Weights of a small mixture-of-experts language model, trained from scratch on English Wikipedia: 128 SwiGLU neurons an expert.
Below are experts of layer 3 (counted from 0) of a mixture-of-experts language model. Rows are named router (the router's row for the expert), down (a neuron's output weights, with its number) and show model dimensions 0-255. Each number is 200 + 20 x the weight over its row's rms, rounded and kept within 0 to 999.
After each expert's rows: a language model's description of what the expert responds to. This comes from a sample of Wikipedia text that the model never trained on.

# expert 27
router,213,227,235,180,176,187,197,192,222,204,196,204,208,212,187,196,206,190,212,207,228,200,224,195,174,215,207,155,228,232,214,186,206,225,209,225,199,246,171,185,231,195,213,214,214,197,222,237,211,203,233,194,189,217,213,221,165,210,208,187,225,182,173,225,199,195,197,200,185,178,183,157,183,178,217,210,215,193,212,177,197,200,219,196,184,192,226,188,175,224,216,184,220,193,195,143,209,202,191,207,218,203,209,185,219,244,203,175,196,178,232,214,203,223,182,173,177,218,191,183,223,218,239,206,237,202,174,181,193,178,193,186,201,198,181,217,196,221,217,193,210,218,222,208,177,204,174,217,181,183,189,215,216,202,214,216,207,169,177,206,197,243,208,178,200,223,228,234,189,180,179,155,184,194,223,187,201,183,195,203,208,185,178,213,195,186,177,243,221,231,203,189,222,227,219,199,191,205,230,168,179,182,231,184,210,174,156,152,219,201,159,173,197,201,216,178,186,183,197,212,177,192,172,187,238,219,187,197,207,179,181,209,196,189,176,190,192,217,160,201,198,163,221,181,246,202,197,205,204,188,178,158,216,172,210,207
down0,195,192,221,194,223,155,174,240,169,220,166,175,208,179,191,218,171,196,208,188,184,142,186,172,237,231,198,163,221,222,241,202,225,178,221,175,168,192,205,196,213,170,191,188,196,217,206,200,214,167,168,206,183,186,176,181,184,205,200,218,193,170,179,248,192,197,234,165,207,215,180,220,193,217,228,178,198,223,211,196,148,210,207,203,197,191,224,222,150,199,203,201,193,216,183,201,201,204,208,224,219,209,227,224,208,211,178,225,199,173,202,213,194,203,193,192,211,196,211,201,195,191,167,180,180,194,201,169,228,248,203,183,206,207,182,195,222,204,204,202,190,206,201,210,185,229,202,197,234,217,217,159,187,205,185,213,195,228,203,176,230,175,217,230,198,186,185,215,185,225,214,208,195,196,217,178,210,172,198,212,221,176,173,205,183,222,203,195,202,247,202,183,169,180,177,169,242,191,186,190,197,199,230,214,197,242,199,177,170,189,178,174,237,194,183,220,182,197,222,190,211,193,213,199,208,245,223,204,222,213,199,211,247,199,214,211,223,198,210,205,197,242,217,186,203,187,197,201,187,208,187,177,196,186,210,180
What it handles: Person names and bio verbs. Pieces of personal surnames in tables and prose (Frost, Wallis, Ankrum), and biography verbs after names like was, served, wrote, also.

# expert 7
router,192,178,229,199,191,203,198,166,193,172,193,214,218,222,209,210,205,174,196,224,226,202,234,195,205,210,206,123,227,213,189,141,202,226,209,220,190,237,180,216,192,177,204,212,219,184,205,220,205,190,215,213,178,224,198,199,166,215,226,186,191,205,180,169,221,210,199,177,180,184,175,189,185,191,204,226,199,194,198,181,200,215,186,204,182,183,221,204,158,206,208,195,205,209,173,181,211,200,216,221,221,222,241,179,193,235,193,201,196,199,202,207,216,211,187,177,159,219,204,186,169,192,203,181,227,189,167,192,204,197,231,198,178,195,177,234,198,231,230,194,218,211,201,195,176,217,172,203,171,175,244,214,199,204,194,208,223,180,160,237,217,193,162,164,192,203,205,229,226,182,187,211,196,199,228,200,214,224,191,209,207,191,163,206,204,199,222,267,230,254,209,211,164,241,160,205,199,193,189,155,182,176,232,198,206,167,169,192,223,179,191,199,206,201,197,187,205,219,188,198,182,195,205,181,227,202,207,199,182,186,180,212,206,224,198,190,193,204,183,222,193,165,224,187,210,216,203,217,195,190,194,179,210,198,183,193
down0,242,199,239,201,213,195,181,179,211,222,179,177,241,175,190,203,171,217,214,191,187,203,236,206,191,239,214,210,203,168,188,202,219,175,180,187,181,224,198,200,173,229,192,189,175,198,183,201,181,214,200,206,213,188,210,194,224,202,169,224,159,194,193,181,232,169,218,208,222,196,221,215,202,199,168,193,191,185,175,214,231,187,213,193,144,176,178,186,196,199,203,163,165,217,212,201,176,213,217,219,189,155,196,209,186,204,198,212,181,202,226,170,196,214,205,231,194,211,200,180,226,173,165,172,188,215,203,227,209,186,171,215,197,195,210,195,203,138,203,183,195,174,239,215,182,179,182,208,200,204,195,194,170,190,177,183,196,205,220,230,167,190,197,235,185,222,211,187,213,221,167,224,177,202,215,214,171,192,190,184,193,190,152,190,233,224,197,201,192,231,159,202,199,203,219,209,208,216,212,228,197,240,195,221,220,210,177,222,214,186,235,206,208,209,227,193,175,185,190,183,176,220,216,203,215,175,234,221,203,220,220,213,199,188,226,228,197,203,217,221,177,197,228,212,229,172,167,219,195,207,219,190,205,191,198,151
What it handles: Table cells and years. Pipe cell separators in tables and year prefixes like 201, 199, 202 in dates and career spans.

# expert 24
router,206,206,231,184,214,190,205,186,203,182,212,196,219,207,219,219,204,197,202,193,206,212,231,197,196,201,182,198,190,212,189,197,225,189,192,220,221,250,212,212,231,195,198,207,217,181,208,211,207,185,242,198,185,200,206,200,163,216,208,203,190,202,186,172,210,218,168,191,196,194,179,192,193,184,181,223,216,197,208,191,211,213,193,206,168,160,183,181,169,230,191,187,224,200,239,151,223,195,168,211,219,194,187,191,214,229,197,192,195,166,183,210,213,223,188,182,176,217,220,186,222,212,233,198,218,220,167,190,191,190,227,196,184,203,162,218,194,225,236,214,245,207,211,220,184,204,161,198,161,194,213,218,189,189,217,205,200,195,170,222,207,212,175,167,187,191,223,212,219,180,184,156,208,194,222,221,224,207,194,184,181,172,196,213,191,214,207,220,192,241,208,216,222,234,202,197,203,198,195,168,185,192,208,157,186,138,147,187,217,190,150,182,215,190,243,204,223,192,168,199,199,207,183,203,238,249,211,196,182,236,208,217,193,172,203,187,195,190,169,210,204,192,213,207,192,195,197,234,174,185,140,170,183,191,198,205
down0,193,213,190,219,233,189,204,200,194,196,182,189,182,187,206,192,193,210,172,209,174,191,186,187,205,204,227,186,197,210,185,223,202,177,199,180,193,217,161,199,259,189,201,175,243,167,195,223,180,220,144,197,187,187,205,222,192,198,212,232,207,222,185,223,209,191,207,203,183,228,190,221,242,193,221,199,231,157,194,203,203,160,198,158,217,221,203,198,196,207,205,196,214,177,201,219,213,205,204,196,262,220,208,215,210,195,235,206,218,229,199,200,228,191,186,230,227,235,205,217,190,245,213,210,164,247,209,205,177,199,216,193,194,193,205,182,203,221,218,197,207,212,191,162,200,217,223,230,170,180,153,205,209,194,196,188,181,199,233,188,183,214,177,209,195,236,215,178,191,208,213,201,208,191,191,206,212,197,210,184,222,204,227,182,170,212,190,226,221,214,192,207,167,202,202,202,179,200,159,176,216,200,218,198,208,217,156,191,209,197,213,162,228,188,223,224,209,199,208,217,189,165,153,145,193,151,205,177,205,187,185,209,196,217,207,184,198,215,190,187,188,192,186,193,194,198,185,205,187,234,169,210,204,171,173,243
What it handles: Word-initial fragments. First pieces of words after articles or conjunctions, often capitalized consonant clusters such as Sc, Sp, Sh, Entr, transl, rit.

# expert 46
router,216,190,252,171,196,185,197,216,215,189,199,212,208,224,170,204,217,182,202,178,215,233,224,202,182,197,209,184,231,241,182,208,223,207,205,233,229,237,178,212,237,180,225,238,217,205,206,211,217,218,239,206,184,220,213,221,179,222,232,210,186,216,167,170,191,192,156,155,206,183,213,175,192,216,190,215,215,217,210,193,206,196,188,169,187,172,207,212,206,185,215,182,214,187,213,187,196,220,187,207,214,197,180,176,226,235,184,207,203,189,237,221,196,205,196,193,155,205,189,212,225,209,248,190,216,213,191,179,215,192,232,213,195,200,180,231,211,233,222,201,230,187,218,225,163,222,189,199,167,208,212,204,201,215,216,220,207,184,188,199,207,222,200,189,179,207,199,203,216,205,189,151,223,204,230,226,213,204,190,167,180,195,188,188,194,197,213,255,251,220,192,216,207,228,188,212,194,229,209,154,222,185,203,203,230,166,159,172,203,204,185,177,198,211,242,188,207,196,179,204,209,177,204,185,219,246,191,194,188,227,213,227,192,186,178,186,216,202,173,226,219,191,205,193,201,208,183,214,199,194,213,160,202,182,206,189
down0,202,251,211,209,208,177,226,166,200,196,205,182,198,200,184,182,196,203,210,223,213,174,211,181,210,247,187,250,196,189,192,179,190,202,206,199,222,200,183,199,190,202,193,185,188,174,183,193,183,194,200,171,189,211,178,180,192,221,205,178,202,213,214,191,212,237,219,200,201,234,204,187,197,196,224,214,215,193,179,212,198,195,219,228,229,191,207,170,200,173,202,219,210,162,206,199,163,173,213,187,187,211,207,169,172,174,234,204,195,217,205,168,198,221,250,224,223,212,186,201,219,192,180,202,217,174,181,207,166,208,191,240,181,204,212,230,194,220,218,222,188,223,216,179,198,198,200,190,182,209,213,190,182,220,229,165,199,203,196,249,208,232,219,206,245,186,218,217,247,192,181,194,204,178,218,205,228,200,217,188,215,204,187,208,197,218,181,173,213,229,243,202,187,171,203,178,200,173,237,223,189,235,195,187,158,186,202,196,232,205,220,176,183,229,193,207,196,190,198,191,205,211,193,212,196,201,201,193,225,221,176,141,203,183,178,193,242,190,246,196,160,194,179,186,183,219,179,203,212,270,195,192,195,191,187,173
What it handles: List dashes, name openings. Dash bullets starting list lines and opening syllables of capitalized names after commas or colons, such as Al-, Mon-, San, La.

# expert 18
router,205,216,216,184,199,192,220,167,198,188,193,180,206,232,164,201,200,184,213,182,206,181,233,210,173,198,212,156,239,203,185,179,172,213,211,218,213,208,184,197,245,215,191,201,206,200,219,218,219,200,229,217,201,219,203,204,197,239,209,197,208,183,177,175,216,196,188,176,182,168,178,176,175,190,183,216,191,196,209,170,174,211,192,206,177,188,185,192,182,204,208,213,232,221,231,170,214,211,193,190,201,211,200,185,225,232,184,198,203,181,215,194,223,209,210,175,193,215,199,188,235,217,228,195,248,220,192,176,197,214,204,219,200,202,180,227,173,213,227,223,207,214,233,209,164,248,178,183,186,194,216,231,194,219,232,215,195,199,206,214,195,219,184,174,189,204,216,209,213,203,205,148,195,184,218,193,184,179,187,207,211,171,176,185,197,192,191,220,206,235,222,227,211,245,203,212,189,205,210,164,194,196,195,188,204,144,143,141,232,190,159,178,189,209,212,187,188,217,201,189,195,189,186,202,204,262,202,208,197,186,206,206,211,176,177,192,177,164,172,223,232,186,210,181,199,219,192,214,191,202,193,170,243,182,227,208
down1,213,165,202,175,178,215,209,226,187,196,184,195,182,200,234,188,224,213,228,189,203,184,225,203,197,200,189,165,223,169,192,206,206,229,185,175,214,185,172,219,181,211,160,204,189,208,176,214,194,170,204,198,204,171,217,225,209,212,208,179,218,205,230,248,235,208,185,179,157,224,221,182,227,191,220,188,151,207,201,185,192,204,212,180,194,210,213,181,215,178,185,175,193,233,192,242,183,199,184,251,217,202,198,170,202,170,206,191,223,184,242,174,185,189,199,190,195,217,188,225,197,177,203,216,202,214,196,177,206,196,180,194,191,231,185,219,253,206,249,185,186,188,224,221,250,217,193,199,202,184,168,179,188,229,219,180,185,176,166,203,199,180,235,187,192,206,181,212,208,214,170,175,202,223,211,176,194,181,200,190,189,194,193,200,208,195,217,216,185,229,196,190,234,191,193,211,200,186,219,182,223,196,201,190,223,214,236,140,204,215,185,210,176,157,205,184,216,169,196,215,189,193,199,179,206,164,216,203,203,223,177,196,175,169,188,195,209,245,186,216,206,192,207,171,212,172,177,188,233,201,186,180,192,222,198,174
What it handles: Digits, rare-name pieces. Single digits in years and coordinates after 201 or 199, and odd letter pieces inside foreign surnames, such as Gamm-el-gaard, Sou-za.

# expert 2
router,200,186,224,161,187,177,199,202,200,184,210,206,223,206,209,207,197,194,227,221,216,208,236,180,194,200,190,175,203,194,203,192,218,206,201,227,197,237,190,208,216,196,212,210,233,193,205,201,199,201,243,205,196,191,211,213,188,204,220,200,191,202,171,171,204,200,174,191,200,186,156,185,192,204,198,202,184,194,224,195,180,196,193,181,187,168,196,186,181,219,229,203,217,205,240,166,182,213,183,193,219,230,216,161,218,224,228,215,206,197,204,207,207,206,190,199,171,242,193,213,230,207,237,172,247,229,175,186,209,193,216,197,167,218,181,251,201,190,219,213,215,206,234,214,172,215,199,176,168,206,219,204,201,190,232,199,222,188,185,221,239,202,198,170,192,204,206,218,197,212,175,170,204,191,222,212,194,173,172,177,200,189,192,198,186,213,202,220,204,246,216,219,198,204,212,235,195,192,216,194,201,212,218,169,206,159,151,173,207,186,151,171,219,217,245,195,191,224,185,219,174,170,191,209,229,269,181,203,193,192,207,208,197,180,182,186,209,183,178,197,186,173,204,179,218,182,191,244,196,161,164,153,191,213,198,197
down1,201,192,204,228,212,213,222,177,240,219,222,169,202,223,222,199,202,206,195,168,213,170,208,199,166,175,204,175,183,208,209,225,210,230,211,199,215,218,168,199,180,222,238,177,220,175,227,182,185,185,206,175,212,185,208,175,202,207,167,176,219,194,200,228,216,187,232,193,188,202,194,228,244,200,189,183,151,205,207,226,220,197,231,212,162,203,205,197,213,232,184,163,199,167,206,183,207,220,199,182,195,174,230,204,205,205,187,205,201,187,172,193,206,219,170,180,199,201,223,204,221,218,175,196,199,200,223,169,187,191,219,171,164,203,194,199,191,219,207,173,172,213,185,201,210,204,216,182,187,208,207,192,212,237,196,218,200,188,200,198,202,169,182,255,225,186,212,236,207,239,231,199,172,183,196,200,200,206,222,200,194,143,178,195,220,217,205,204,204,169,225,192,173,189,219,186,199,196,167,198,212,184,203,169,168,241,241,216,217,190,230,220,204,170,222,200,177,220,187,207,161,173,169,180,195,213,196,219,219,198,176,186,195,172,179,223,258,215,201,169,225,185,185,198,201,168,179,210,197,216,195,208,179,190,193,198
What it handles: Mid-word fragments, digits. Inner pieces of long words and single digits or capitals inside numbers, citations and codes, such as croc-od-ilian, thor-ough-fare, 414 U.S.